From a checkpoint of a small mixture-of-experts model trained on Wikipedia.
Size: width 192, vocabulary 31572.
Experts: 96 experts in each of 8 layers, 64 SwiGLU neurons an expert, 4 picks a token, a sigmoid router, a shared expert of 64 neurons.
Below are experts of layer 2 (counted from 0) of a mixture-of-experts language model. Rows are named router (the router's row for the expert), gate (a neuron's input weights, with its number), up (a neuron's input weights, with its number) and show model dimensions 0-191. Each number is 500 + 40 x the weight over its row's rms, rounded and kept within 0 to 999. Numbers have three digits each.
Before each expert's rows: a language model's description of what the expert responds to; "comes after" lists some tokens at least twice as common just before its tokens as in all text. This comes from a sample of Wikipedia text that the model never trained on. Tokens count by the router's weight.

# expert 3
It responds to: Leading digits of years and decimals, mostly the first "1" or "2" in dates like 1944, 2008, and some word middles like s-ord-id.
comes after: "1", " ", " in ", " (", ", ", " | "
router:505393474536538485516501492485524521450550511503480554495470463490539444483548489547423487553456468492469576536459568548471544491532527470451515532574500574504501473436542539507423458507552380570541499428471498539518467475476506538489500495546536572519490552449481483444419436591514478483506501550483537495527495493523520448481468498475463449547555547503511557490495431518540571556421494508532485524472551515490523482445512493502488445444460458473491409495456465494559530460551482487564459458491427565546508433452448518495519469504509496494505572458469493487467489526543541513
gate1:464568472546404491543443486494495518476542620485523471514540529508523501498551500497523449536511556488501533504526486476491513477499485467496508528528493447411480451508435526523472490458497469561477483484415490561515540487464442541502458439465548527494431489519581415467526530512556530481468472509489435459501542486537456481552530533502525513407527497436488501502473513515487542515483514491492560481601547481506535507474476534559403507512478490470488467554504602492503531461424507484538496511483509526504554549487531512526568493552558445608527517474407479537436398468476448538
up1:423611514551447512543466500500443522517459529448451490528482557458554534479566466517464548534444512571545497473467402430437533470475465528527507561486534466474494568529451517475555548481513421443495563523496483534433467485413448495473497479506505462512528460480512484504455493556497490412508469519535479454502523506518466554571542481571483490486471550493531536522474458473534565499444497485561475484466466457495490526493547522511474503509443462474486490490558549507516513504427511536557502515458531506424506448593389479438508569553498521538534524540535557562550515511517524527
gate2:464490507517477500461515473450491473536477487546529465494498533504526504511533494507534452466451496407521589472473508584438553521504565440482501555478558488478563520476489495479531512495457524488468508494453527533437523531528469585523489489504466593506402510485459534468450476602471559474464483542499501478504494548474532566511526519530539464572533506571508551569413444503484506477491509508488556529512531428500535512442566555512518503491414476473446524471626477481531494452539476538496503490485555488529575489525545568502413466471522513444442495557581481480514477554511432449
up2:467457472467440528474542481463466456561513467480518475492452556491463469507524449599495545490455464500489583440575561501514532512546487486524438458494513516503467568533482440432459465474494596548461536466521565496588493532510473506513513646533431448495461557525494440507448521543431464575514492551533539498520476505453502448527529464427541427484499503533498482531533505551515533453566513544558515494536488463495544586578543513524477480457443539467513479479502464450506591529484510470480496501493544530496442423522526492496460523556459482513549464489506505503525549482521501553
gate3:575497457492448473568412497456497500524479535468454546489520489409505466484422451478472480527530521552462533519475486538486469491401474535531506549534527478524443530494418527531500529511515464518514539523470419519489428509521542533555551447486514480479476432521524431473492490595489469492615460484510514433517504526478501462447483563481435444451541610501457527487505502482566513471501500541546455482498536489471526501445438518566488555496461500462430457476497531527493507491515454529570437479521491502549602495467434485474514463499503533484473494475523428582538428452538498527
up3:526456491458459556412532475497548560483449546470478541552523475481533478496542563518542484531489472534534465427443551509446535514474531498520481519594504482485472530581506465511456531509436486482413485498491483527501516513559443528536490512504483548486562502561466566502501514461434541488525416557528513541516459531453548502562521513485474557502545435496492433507446429473529507522507589459407438469478476480525463539427525541533478540427476499532480556519511462463448521475474487570444558535469442494530494475550473533480463502511516422626566511526538476488496450456504531477
gate4:422482464489552502541456512442473487556548498556478553505551446404525530452442503481496493524536535550520453516510503514483451595489464511460506501480477522518506504574507514508504404454418520509481510495514534476511556536466531529450524492493504517525531477510581532451528572498498496478498493454505473533561495544521486498512447524498624533523489449484450548497494473470502500530532496573423568472545491498465511614437547508507487481503466483494438499604527556522519448428509460535559410493566476511484516460519582452467511494578524535484468435482549463576560501514456506491
up4:557487486502522482492505493445465498430510458522468440513441515492457519541520394490446480483520489533474512489556490461503499500493503508439521469491525484454458573549461482483551482433524575489582530488561609460451538503493493473523474582574497496469486534551482464539479555475467518526479523504528492486529493498464480538503567443459599480526543495507515502567460540495457437495523563383519491538392551464483441473475505449531497507508553496425489489407483464503459480500437485454539453436510524498414537527475436573448529455479442491478494483533488542485462541565485462520
gate5:515506470461437494553477476479421469460481523501536532562503478457537498491485427540561437540454458517533538477539517564536485468524491490512468539524497488469401518580484530528493476533479500444453552515508594456468501542594428555552573480556487509485452513573474507464495554490502452549552527524459437538566462460474538424509474568463594494480566475535452491483466520551511452528499534491509429496585558508519470539439486530522495528461470504545468483517439506474499546486509554531508452506469489549522519551445498462424501437462471503548444524542482500553472557465452440465
up5:503531482401454496561498512577460484474430495528497530519471497461585492407517458507552509554416526531528451456508543506528550412535521518498530527541560497498449508537531508500453506551530410442495536541461509469482516549525449537463516528507511500551512509534520572455549516484517551481446564532457440578551441431388474439507491513482467539466562471501516511449424498506507515470500517506474489503545506595491472474452462471479541557552559509530505519602491491487529502431516550494512560500522417494507556538528548482508464474526497558496482498467454521543453575477486483512
gate6:467516527497459561483495537434467512486521544568511456473488548532502470515512542583510494486481514491504486507477539514441511485456586467458455544520457494547502543566515534493528487519441455523479516482404528554504526487447484498436476561516525441486432571478469523532523516478462561516439484513470457510589583480572500507562533516504544495448491543430502510509391474491465530549508431494415568460469505517521488469437503449532472473423439434495495520478404532476464491503525460520495516491458482507555571557486431589522544516515547432499539475456521457468487449540531425500
up6:569602508564547465519543519495455480470471497433518528492529475518482521552496473406515521492517559440464498487555493496543491592466518464538484550462517551461512482491432489526537472493650515451542478491483424526463483446538481453499489440487468540457488445442536487490477514508479474496512489449577519389473520492457478503475555486447494473472446569522558492500552538418508506491509483452586535507493480454434532529553439466543483532512525389520476475447547495535502522526497486468551517535521557520450515518552572479490491492482496571475465528448541461491540487453536460465
gate7:429515421583524504478544465492446494498504440543484541531503522463455489483538461510451490480512512470454569464537458482503529551473497519470492502423559521538437529511512447473503399468483496471454490440413502479475549489513469564525471524497527396490438444425503479472530505606483548540504409485444511441488538533465473530512480573472530496522499494478438536487525544511458495463532428500486467478623556461489550493504532546491433481505477465466476558506518531543511580419519526506503549557475536497576539552464580505461509483470560489489483471471496505542532515478512449556
up7:486519416507492524485529471503482423528405509526513535615519430506513479472525495418548538496512465523570489479369529544512531466437488506556553495496530526513457483477498512444505494510499470436445483528536557497492544487530511448530489523510486495469465577541526562489518475487481445477595518535498468445594503500469500557525467500530482506434541484499501516470447503400558531460504441518561494443483466444473522491509571520544523524507544499479509486516494513580459565509480450394485459530501473532493466438510447470525560500548449481581442530523464541477520467515419465489
gate8:562522476468553452488585546529484496505428482499488512484533479540550462463455420501516407500472489464517520410477554523466506465493500445540436456460495481411389473620510551509466535465492540483483496539458493438435428521473479507511501473558501558533486472501544509502500496463491480474514508544494485528516454528451378471517489479488490485485565518481547559484484487517511435521566500468440580557459523502467538563466480507497445527476515491512452526520447482434546498562491436482456492443507456506505509557490604526558445509529486539520490475392473482489470456505502531472
up8:468491453475447515464491508492451592519562555485554442545520520484468470424610464479465479484493538519550510466484479463516503505504507592507525528549593474449503436431515515483549521549503528562527501489547502460543475536541537475507575450514449454496415477577570472533509475504494393505552500536457500479517557484563533539527522584534470571477514539525502448495445505488432408521519484544492504509477478567515411499513549528523429464527503549474497510485553541487460512484479497475492464468508498536562495502430434451445492455529469497574471438487478504533491456511443522535
gate9:508539480544426501537504547549532523522359480473542453532507452530531530492503491460486408508525553533494576492492517437549479462495506457506468549528500498431515541479447515540494525494504394495469521434451465482530451532571381493486464520523498500575511523478486507478470527508531514475518432493509484506505548512459511450474453544494465532523494573484502460368451452498531479555559455457468441462514518470533500457511490540467598520476476483537495476533415550454472486487483453499476529557489520484551503564536537490487475424547571452498502480430459485483550486474480431459
up9:552445506383501515463533507469462464505602560488535482459504520457494459522499519500486570504525484531432550518496503488462537527452425513497504488519628503506472442470473529474522541463438518498552529498582456514494454471464491450507547528563545500527437514547464459478518449553441489526526489498489394574467525486529586472535539568532453528466508533517511542527469520491539492558472464574544474493482536512499552385538533451460536401551549445482540493524520459520512513520428520473477488469447482513539512504523469448563460546499491518471494510427516480533452456475493462538
gate10:603537463512458494458502520469491527493447572440479485519438430480477439484527515494551511523528527523537515504438486490454481476454543546532502533422568461448483525472521501517525492564462438472505514512567505513454428564533469554475488448508454520449547567539513517549465504524452560480510496544462494547538514510511507515530492479495528580556529476486480442496460442486491433586488559401547543403489546457532464520434509533572412488486485601534488438405475512511479530520535512464486540478474463492545551531492445477568503532476442476504503470453432528502484469471493537477
up10:539450544551422489437482463464502534499459517460483411486543493517517483508499498510530452435508487499500475515461493541489454454395431561476448502444545488541506482522455455554516491436498510550509400516531500522507451550560480582466484498492541499426548550502486434478480526551429579504536595495514527580546512480503509434488504495462506553549479525523443458569483523527483469471485479485551452488472488451528391376506491497494518463543505580524477460468524462568496502505550501525506515490462461493514530507418537501505478483414455443512539472491498511529417546464516509478
gate11:567541527472489494464521512508414522442533511502515508519470473460497521467499488510553535503538525469453490423528392522459480506527512469504511430514657445471448571549513501471459486497522480552440505458500499529497541459502527464462532489452558489487421493509485446497513493507442491588483503452462459470471562550490450573476539532506477570573502471500587477554532541425522461503495530537519499505529563482496512490537461538597480508553473484500462459517573539514532537428494530483489495482442513494529593500522497395506484523454529580488526484510493537561515466514455512584
up11:527478484563530480499535512534458509436517548445518562491498556465437507571541539522460551451484450545520549569538522509498507519551528485425495532473463500432505464455430530489514405536517473475465477482513433530526437467506536518467529506483531464478463560441470531523433439499496524534489510523547577485525466482514489466537563513491502522536429532465486527497594499459513532512497486447547523466544501467519488517530536547520500426538474497490543532458416518532477519604540558486474503524433452552506455512538572405496515474454511568380496537461497534540492551529605488504
gate12:554505474481516535465494476509442555496516500432465459485557577463460487563484520489486568524513514504512469428535518439420511536468505489497458479587519517534521460481503471492422498411549518503526558488513519562607476461462490462537488569476564556428423531490416462470530492498470522517506514531524501525520494548442532465480595515544525522448508541532504510495503534468521538546523539489503426507524489463529448417572516484590522532456543554496504495488461539548472567536559424528521488510446599497461512461493455448492453441531572483503512543496437488530549513488503542544
up12:510531478509571517443457456464424526502539548442422541455528532514423485546518516495522596506515530502522519556563533501400507599431474493487519547504549528531530537519563449477512475466495583453443482495478492490555457502467522480459483519509480499462550537457450540485507483557502478488449485513547502474508452602431420506536537499524616476521491493498571563485582499439533547576541461488552506551485485472502420474471514548501520509481485493498499511461486493529596555465529553566487474476425499528514509444541441549517470531500555495475521474503544534543504543495501528501
gate13:488557591527567482581455509558524443512473482527467505498468508547457499562484489485515507487484551548574478527592459491487478617506541539475520515463469463491571488548445498448482446523579541481473551439516516484508492551463468508448488487482509465493468511589474537507495428504495503556454435507471541542513488577551494539504536529507513448520465512534490494520532545487476457478549518558515434488583501417547555560510521461525483500479530509531470475457509538461505513477549453485536469509537643566539494531444522455479496454522489541533458488505563558486601487492525435524
up13:571503495462497500514518467524450546616555513514485448556474552518444476483471574469564592505576502507495460537571498520488485453422472547556519511472479519428449564492476506618524504458504475481525522498446474535590543578446578524408582566442493495467449522504528474484571524509501457469525566510471472537453488472518526428515472463479490485532470495492448474483466465517527456527472494503479569450543516515495469503535519463506520479474462497520525525522496543517541520497432539442440443489496441514461558532441509520429538476526452535419502458477490510501486556537517492539
gate14:529486498444500518469500558474403497563434543492464589586460446499464580479543503452470481484543519455557478497515537511529484501542504452511508533501553412572487529595459479456509485526454529453446489524459489444431499539509517496531517486527513514459477419511494541510541519522526402522470507482486477571556506549463516483546406500452463496487516465465467477500497480522454495456484446576460492402568589513483519561483465517515536550551553390479464522535492498502491548497473457510527476507484496556499540513493499490503537466545514521582529457466537478523477432459456434440
up14:369489486489498525528425529509500531503454465510468526579524471503478527557448516514556380489491477446514415478548536462465489480490546485534512509447559475505468442498454475453492477534447578500502577557429447463431481525523435502499486455551569470510493431479547529499543461469576505473413501527524523562525436526494486456512505449524539496542435453535518541545473485547469524451518496481510497505475533477536520550506502582467517464508589547457484452501471530389490466498489532501459532451540498493513506523532480482492520505488577515607544509511589514537479542511502492497
gate15:445467537507513519553429519408459533461606520469510506560550482483462475567467462437523533412495481573578450528490507493483482520456529503494463479530475502531513492536404576569485526479484421516506486540590566519514495411499487509513499455502527510540528558607536488487512527461527528549572469492491531535573524499433508486518456544478496505436521473528494528583505529520427498505506503499524405519472493563442470472475514550509477432476477501450505529555471531536506455516516499518497466486490505517505495523523431497411534540511488416563538507511425490517498442460533554458
up15:542467514514471482466483488412472508517570473443508423457536542434489559508557517519431509494548471506453413488569503446432451502386529548569556527590464446469471521510482452459462493428494573489572470486517548532526540557495548524548509493511469468471512526521469494480464430543493421504506455486483443458528492502485534494482574562500597584466475507489490491433470540473528485423525566503502407504448528550499549496521506479533481522600484496476480428457494506514487555519439538503496510504506514515492544572466505511505448466424518456497499445487500486526497519515523480500
gate16:515524511480454550511500534503468447554522492563545570531463501427475447408529386495490437544483522410500552466549514585561533439528504466450513528513508476398488488450499496476497472519472434412474545476431550548503519483515456525584519473492578514486530488535529483468556549477534420481472524508463405543507449490494458432524470470495477474435516538415497499497527539443492540509490486492511503485532532507458526542491434532488497470524507507487511437527440574462531553441469526435505537475481463593553535510530534446438521496539524509573496497481503514520455464492501478495
up16:471463440482449532440482534423545518573517432456572536489471556479515452465523450550480460477521531460600559518423524483438502437579579480447454527528483460530554496481507553518478476534457489483528515487420448500510479526528454510638467501509520490483547496475556489424487545475563464468439522503471460528518544477501481472528467536518426536524493532529559504512459489489517576506485497414505506528492486492497503479495543490537553482532455541463505460538522535396514486503477456549527571514467475544506518486582592536564519535502453504548522544494515434499449475534534489487
gate17:477522403514507469580552511541517549454486502467424522488485529527509517509545411507458455475443534493500481525545512505482492496471615457513522513492486457479462516606463475460444472511500482529488459440530446495480499484514515482565582378481426475530503545448556508515440433445442473535533489486472486463482574492509507623462506482513501523528506488493535505572568558490548485524501438554466566488523512520539503520548448520510477523532529435504453489494428533538503488574562473466440465516494527485520517524479534496450477476457605523560483497486577466541501550499521477484
up17:561491528530473510493506467511523619492460576514521465524469520533507520396495521510525389466553484560488462487449492503491508518521467505502513500561462517551546418439556489598535462572471482506521536509515579491443490502484561467483455489503574477576491452544411507500526527540511547479542535511508473611572483516532479492584489449505424484469553466470423535483447463493491548493494517502476503510497483448463523451436543489531581432463550558504541559525494518466483475500496536528564516485464499487548473503449479544494482466550481468520480546587460487431480500521506468495
gate18:587533460487474481569508495541454491520497559522560479511477462451520516472492427524533474530571608536495555528480464498553461587533492502483548600446573496489520502441534479494597510479498479537453530471630544485494544482473514487543465413507489515456435513492516487509449483469526454485535453462497502436454564475391547510562518542448587540445522497557517482584521511461543501488480509518532531529442515436459549530502443522527496532549496481472477461428485539507542467546480547483509546495514529482533527461490486489435427515429493492490443494524505508524497496543506516526
up18:449569435540503476522468458442490510508527536588471466507608518490489471512486409481528536478579501446482477441534434481505568550411515614565520490539482451465519495497497478536478561490510494442505498488513572506521538476480479572543444606500466437549408502469520499524475502512527534514467531502485547479509506482491461427561471585499476515462498504526452566490527511478499482441470499543545484511501507552475498455498504455436524600524462499546523502482558535517497568497548499558581499524470532481495449529488485544461468490492527455490565490591497502583500471490509521448
gate19:452475539478530513531429483523430432541513509515564501476456506423510534468453557526542475425517468405512580467613560477506514517469467532500473470465557482501553536610468499453498491499460560513404507481491558447539474537470467515566539484543480560496503467536496432546466534543509424491474525552510491532544489493513504519514500529482542526515509574516489409453482520521450442543581503511506522534464532548504475464467509489530524483480397466537489472548521510480442530416480529439539431489488477519565491456517482444474493495531543427541497475493515524448483539460444489446
up19:511554530578504518496508549521442564447590541480447470442563586553415457529467516477463497442470465537512512482502496477537467550456424548440476484489414577515457430507472520575486516474652440514551486486507535553510536391465543532518441575489566508427527522496539521512533452539486528507561453523495498450469525477542507522491476494504509468427526505539489459564462462514446555478460496567503485504499490512493478508535543490482488542533547531484480546535486487564525482513469591507504507534478541495483485479429496538497529492462471507448519534514526524491518441471568501494
gate20:486562558501452509516448539463481496469524539410515482532495579509519539532533548465439461490508538548526494557516432468528524406455512518450494513448388494475497497543421494503540598427412482547497474494463516493631482546531434480552490464480534440508467500487523485514441478526513480430509513487499558438531476416478509560488524576502513614451513570510479511465453467475495489460477468517498495495533494465454501458556537495503525473526517498492512526481489505469478485550473540499461460551406568480481518505501485472435442499476471479533497511538575523451490435470519447465
up20:527583462592432496532484478524514566484473522484421523475498491551496535471524490466478455483502509570504466599472453451464509482520474459519464523491408471414492438539461485506499482486492460504494452495489513513558494467476488509576513509549507461562478518398577508544510436521503482473541425478508574482469538470478494559511510475512477584486510539488519466473488443443481505498465476473447565426487519465510563442502515543597528452491558548480487473485509545447434480559490533464506474638420516509493504538477517457434539527540518485554467501506493476490550466466464425517
gate21:592512549545489479536458455516517464494500482484482434499458489492433576446495468495499452479504489491470557481497508498467504499513465511515515545516548558481499466441530490457496523479487426507397523465507488478613531510487513465510513531482505562466463509483507468556526526527469576610556489502458545461438503532483558542508443566437435518476459529531469512449468525476539475535502509546514485422550528522495517503478456603566526448542511562437477515525488493522434509559489571466526402481495455550563594522399480572527523501425500476497535462479486556502496471460486522484
up21:600507408537523500618510498519517404485565536490575479498510517454526506519493469463474490547483508538427444462515521574498513469449504489448557543507489484593503560532536480507466518532485466509618503480526536538449517594572549502603465542460522547482429504554477602478510499522572535469528520485470471458506532517572531529493515516512460511503469558510447527496459484419499510503475513478504531429452504509477537537544453425527475480496469550502468472525506461488516524464518406494535534508496518503502493488441510513504455509495543551538432554512483511435571506489533529522
gate22:569484536487451515530508497458481468550478520490521610582485461470484504506523498488508474543471514501478514555477540467496511454466590535473575553503475507423482489491418506494518522457476524550490543547572471487469427542519483502558515461493436495549442530569472475491458542540488446511515482542510421438493488461482520484521503497461509486473566508450492504460492490559520497466428432524417480480510547562518532609518507580471468474565475443444490484469553531460464522485515463486492474548490487505588549447504522430414486454458550476594491528458470426460486478410486491516
up22:525501513507532539469492492535467460528475472552463440467519481519467480443558448492511473477541516472492515481571481512504585540549570467505469456400522570551591433506452454450424379494517493532499519485549453451544485512467525421431539551482516518473500514444500557539448510525519484539462439536535455520505443538486453630487498573553489453579544482540540532450509470531508530460501462510528539510523481504508446482479504575492531501504504587479500563475462505499550518488505508457501495571553560463530502460520472513547472462476536568453516487540478508486492562563471491561
gate23:466470582482517485497452509469526499464548500479515563525500561530505498474489486523425516509518474405450520485513515481443457478542554518506440556489504497503534470499441460551452503447523524518467460478459534477542475475517452548515540351444501537543413484479454441527565458578455509463497537529427432532536533525480389460478544522511480474518534476478539526533517509565544553525535507506381519514478507505540511443536501538482533477534457525565457491447521558433477539505449523534444574494544478511443537564475461483511435485443491484475535498547445538502442490461460479504
up23:513434494545532459549491500430598480470494480543458509535553487456473555495477513436600556462504410473490573503485493559508609512540524477522465408465486503591586477537465526489481477570557462487507474551490502472477511505484496501472504533429437502530457531504489470495544514499433454513405487483536505513491506443483496480447467464545408561559491462493518564486545496573491552491486419490502551456458515518480467417497564487457486432536510543606506529521513490498525523494518534466506499464505498424490486540543561521571493536521454566506455505530516508487524520524510512467
gate24:503540512510491482509494486499504479565527559545540456518510559442431498576499491502455518470525506529593489544535547482495504474543473490459476546424568484512446445496451529516478455540522526558511462462416507505525555531482559477446583503447491450404451496541489470539468452474488476555461506464539491554514497535472494521467470538470468503533408494496493458478468490528437434459486529491470530455552506451529511439483483542575482482595530557531490544523544545526508489545549437441431524486412566562448494517483437455586511475556494535552468456537518532518530429500545516549
up24:486473517539526468499493439565599497509549479543517434484551421474520469577482495485504506484517524417468480589485509459512509424515425493467490461509534434557472472515420448520500521479532535542479445498454453480447523522496502474538477506509482510436482501565486442518461483497500532534474520497452542527513564528525594457432433430512485473522508471492501523502470503536526453438476411467488543461478468467494505480495489492562474471590536563508448436487549440501480443501524443484441516512541532475450505487431489433568497529429517470508485488584405496465425420460512495489
gate25:460495541540523473581553510414481490391560571508493531474487584507468490479567466529536464441447471551466527488516534456465540490556484524466450538465472516540547581503484452419478524524488513565434544472434509491496462495481495545501445499514543469532520423491572573569454433558525468447506492548484481545577464484499412507470487519496542439527459488565482515512547510486451533477434450502481481496443511471466440549503479536472487412544448469512440496499487509489562474546471520518508479490429467558445477502471540487448496488519581508515466487488484479511449428470565486498
up25:450565461485442518521544457534465535514454503464595525509400516502495544519455429461423535500488488587477413555451449502483471540419502468537512539499501471508437492554461506533505539503574548515559410519568524542490536484468434520528501559505464502461414490482443487491552527481524542569511403502508520417489495585444539499533519560515466496463563575428552501571533546435536466500530483563507447483510509544521468459491455500478529525485511447499535470482468536521508550462515424481509493482493513516487524495479497456479523501511420519476439512488504491564526484503536457453
gate26:564508434574449507531517506482546436445413581485488526516481500529531492573507489427470545593483447468451538427481500520537546475460622502507508508528443529442463500497514443512510481463509465511485530463514514572479489461505485508500471419478513461511468539438483459483517477560439544541508454542500452417496567496432509582428512518499464527431536516475543504434464487465539519533480504506493513515464505550481542523541499488542532533572544453433496422490456524531485530505514520508490521578559452480561495508545554476521471539520483447447551545409460501450555510517461482511
up26:534523557519452448515498535462475521525525547532434596492552499497505514442456528502491471491479531486470501568485466476458454534465495517488450549540489526522579499508528512510539413541461446458526561472417370477499465460538497572616503502528422425515532504506520537571496449521513422485512488462532508454444572457501456546479440539534461486504512507511476497498473497412540502550478418489497469471494509487541495558532546521515501522457454495459476506455396513484445511491487462505487480513468506457541546508483577475436484477456581481459543503520567524473586492476471486444
gate27:469488500487511497556494488469434517500565469487506577445484541464444425568481474560568541483503490473518508536490489536489524444483552494479456476457520455507482423544510535483416485568504472501521552538441419509563480499474516517478493493423504514455461489462520476496517473521549503493392596510502466507530539518523477467481454529480482538537404489513525494519574493545559512458500416529542511488542490482541467499527497486499528473538458460456535504470444506471527554537560505554482421408509445545460489501507521494543562570519558565474524540560443387518501583486535575511
up27:454447450473422482425506467504520499474523491491513443457411446499399473509473453545518504470536488499572537524450512490467478450521473523571457538499489498525503513431532516529428540545549464506440501495436515429459447500450473498488508492434517529482489531499505483502556455532462557508484516509500552461555533511488499470560525569492457547479469459513544480449493439447525512497575443516573558519595525493510547432459422519514484551559503523534491522536504467483544503538559529613427457568459515496518494461480566505564539557535504536506531494427452489547491525491493586465
gate28:490530453451575462509501499528461500557418551490477572645463448565517441469412502544472572547530501498565484445501531535504470532446467476481449514473512472514445469530532546543416473508572414484435538513464508466439476458510491531475503544471506537511507460582465563508517499522470563511466418473487472508596474529506493544528513483493484458456506517450439523463524518505479544483431480595556489478491518543517511531443470508506519550478524526498480529498520492481466531490582418508522460496556493547476489437491470507524572524544396527476503458504541469499487490502477538472
up28:540519503541534461497487550469597532514541494470475446499486494529536461539416573479438517468509487521542506477500501502459402525457536517516472450486515479548523575537475454480466516519559532542480535467462486485367424550508558545520476533531470441554471461536525482468456519511519544491507404521455494499531468575521486529483484472547499574433481552534502490529466538522534459601536560478484501520462482525567464476510533477464516531488500538522481528465517430469446484516502434485519468556590540512486496559470492548563561575562495508497460515486608515426549538487476475487
gate29:527495493479504482514525543463432505493437485462489532478531519558477528576490534460504502542467504577502511475515487543396484380580557465480512437476568505572533427500447503537461474468566564467532476567454470484400470519505545538519475547505553519493550477409517515476540488496558509528495524533553490495518439526512463522555516506507379503519492479543511533499451465479504462511498520524526581544525440447553501434493521457493501503517519513472535553522552424557500473503523510476529437487556521518519504465449514580540503458483510555554531514545591534459453504484508432560
up29:517587530443525479519526522569541524556445515512462449497496479476454461470524508529491497504504520511639536457482506521436543536492539477477468476570557443446580510517540581506562495526484453486403536495541419491554495471458453515418551443456441494523489505473437485546423485574454526460455503499458498534454495525523448527439494418528483511496477426460531460525508426489510485529484563487440446477495524439515475494503523535494524469492486509574515510426503509496531459484478556451508519507516582488556554544609491484547558511485502490464507491503439534527475496486465548516
gate30:528516451593511528452453542488465539534501573479536511457532482525489462476531475519519496447488504490492437524538467505445471459518555523553510545440587499513479556511594457561556469547515527448466469492487476487546567566503421576463450458492378401525579523513472447529505437509474455528516513452507491494515574546449437491518469550520521510503469455614477481544498423495472509489567505535518484498516514503517454465536456535544532512585443513437492530465487556491517458472523517460463495491434517494492492576506493563497480513500545480488508492474544533562549498483566504445
up30:511545478546427514428459529526514492512461535503449496495527550490546514496502493565510491536504459525477512456502459469498524408540456474501500530575471443507481480568525516500541513487487522526426572528440575509540520501475440523492415507466499394448541459498462477524498516495537517460508474443477472475478514500488484367517469526472510481481531485519468548468552469436504511461512470520625472496552519492449451520471463531531562503446471574481500499560472580515475534428453553559453506493440495504553563557466524538406499463528512495460542532468495556490452416489513448424
gate31:544579519520450490457499472537397556478574500468477520435457502516446508552597464493512509501531476527481525625492421474492484520513460535492501585473465467463494554503421550502488456511486476456511476428447455525596532474535481490562468562535500466514480491473516433524450464512503478474499411510505525474449562478516525487510506536474501500494511509507490491443524485479529529472438466485463484460572531480503524544485470582564496469543408472503482523469526523575449552492501553498486464514412555539550541546486556452440507531420573461496476485508523487533530518465531415513
up31:505495486541483481479490478508490547501496512532541470503486483503518514481503560472472423506503523555456459481510508468518491433473483501534545501463515450532453529529532550452546554529552614560537448500525507517406509624503496439474527630467451426528517477533520508463498499490551537488494533472475468439398472519545524519488473529567569538424446503497455478491428455476463451422522509542515525545461449520428471593477559484464497548467446547513506488523524510509490479444477445463520481517458512528523472497413547509482533495551491490528447474417477530483535441492499575437
gate32:445486452460479498515512500513431496501455548486572487500487535408506518449530416502502512530535463464492510509555481479527479524495480550469457540505508497503365510483566501485469491487531417477505455440515581509470505471527401543538471482454551486430463477517534474521565504482470476479567507542517512501500483511545485451458509575455504491455496504494487472444548522467449441502542480533582503521531507485486553463553416491525415441541576515487513550539446562542463561591514529479471494431477532530557507517463546435477573451496523525446467439475529549500538455536518525577
up32:474467455548495480534539519605426546490451458516436502465557437487521476423502447511492434445455458437430478473542595523485518542525419558541550519412506425508496545481565518513427509480577482542510540526556498452474474501406539468474462525522491483477571489540496501495480548489503447555489487488510492526486491535453502547543544514462534446486509501602477492487514476544500454470555461403507528606495491532552586504482430501562466466510528541512502514491466486478514455494561533521487484559525516447493504548505563536524501492439535496503495480515477461482494494456580500487
gate33:529508587555469508509524453585396480540474368491531493471526531440409553568477475492500468515500517456541533486497482465436430491449506485505519478420567493522391543560502525506531509460517523469500502517547512497444501603545597470524515470506454525500482467581513545482481511502510452514515418554448487499490470489562511494552507477519510469502481486532516450540487480476532470490557491465556569495506561468455467516472491476506456463492535516480430471467496492525533501433512506478483496529556500465492560417392525490465500448417448485510436456485468537487450512502498472467
up33:527542576439594478528515523607526496535438493487520523568436561540468535509474540553538535495522525510522426489450488526460483520510534535476496540495507434512544530508511527507413441514461443534511567483516485458513486512458497507581505523470493544464542463486439531529562444502522436481473539525505523501531544556497491460523462494433465496529483530473471490482551466480482435500456581478556516455516495507588467580490509480592440507431510547479466492485566457468462493548447469523529444440592543497546486496493533498489603538542528547439549527548542492499527469447488472560
gate34:556511524496495532492497535520546450521541530489484499580512439461468468477533470491529493463470479485481538441386498517492509463511513576506460534438501496455475453494516487511541510513429428496454569527398582479571455479518510550563553473515437443515466506558518518527499541522476448514448479564459406564531564438487607480454499501502488490579546511514488564503493492540491550503483484511481520492528494553492435524502553538509482521448460486524505462467512497459467470421507511495443552506440477461444457417466493446580557492471449418503471561500438436497522532496457529495
up34:497520499593641524474447530457497556509510485476497432433500498544464506593491521514498530537529508477503484493503460500564493462548534445453477436488532493515585520483522462468579526506505631528474479493533536467478501501458522514393482507501472500456592417444453566488451504523466496504502524527519540548496470528550525497594525479512548441487510475515448508551525523432474473485544433466521555501535477429528475467440566552513462409426473514525496496432539546470494544486570532463495486503491520517464535515513517549471494491487483498537482454553443472509450534476508447509
gate35:415499472570481501482423520499458497569496495490504513551572515515545517464492486508561458410506511451495521513484531472516501609518558480541476592441518521522592526573472510447503456504546500485459553525490455497548446537499423524490501412493471550427495547494472499491405541477512491535451480548522508460472485531450562577525543529462510470495479464495526525555556471489487494413565463549491539463517516500486512543514491516558529493519469486526464488537497533482504563481535451422458456537457549494573551474489565538537440511535553470493473536477542389534566471480507466490
up35:555543497509556484513458481543456525476507423496498412485469529501482468451547450538555505542496502450569528507545503523489519530537470465503501548430597489472464570452415506471490431538571465494502543479524478487407507507496510535500503528561560540498499538470496489450479489513474530501549564512456481529522466548493486531467535460516522427477493577468499520538518571587472511546514547507477540461486519533539564548522471481567466456604579480433529560488577517506488514517495463476529479446591484511412577488485447509543540483539522540454469488491460573499562546521474479549
gate36:467479541391560540505432486517518557514549475474507501462502416502541547415473559511441521519596491493527509527461505472536452532447521508484478567468444522534503489495536483524435513480491505461554459481535533504521484544535555527520526484473554562498452476536485454465462551487550478458542484524488450529578502519516557464469478532460506494509523439503501530511472487571462503482510541553440517450506585672543426476459522573520514494494486512608522505591483483461479532487432486536519499476529502528524507496471470435465488426566523441504463544490477482526515445463505495460
up36:554511435490449495513578522518465462469493639514526542500478516508474483522510473527524510445499491554534513553608504490484534458548554498402494532461531500435508437503464572545540458514484497497453538494484503464531494445537482450507475504546463448462519560439523505503484480475443497502448485491531512525491446468448441514532547485500557494478443531522368462511470549540472536532536497515531438497491473434496539592551469472512455491508573464435526540435439516477486462558517558475480542472425550544541463505529535489527552468522487557510536478501450519404498524509491482577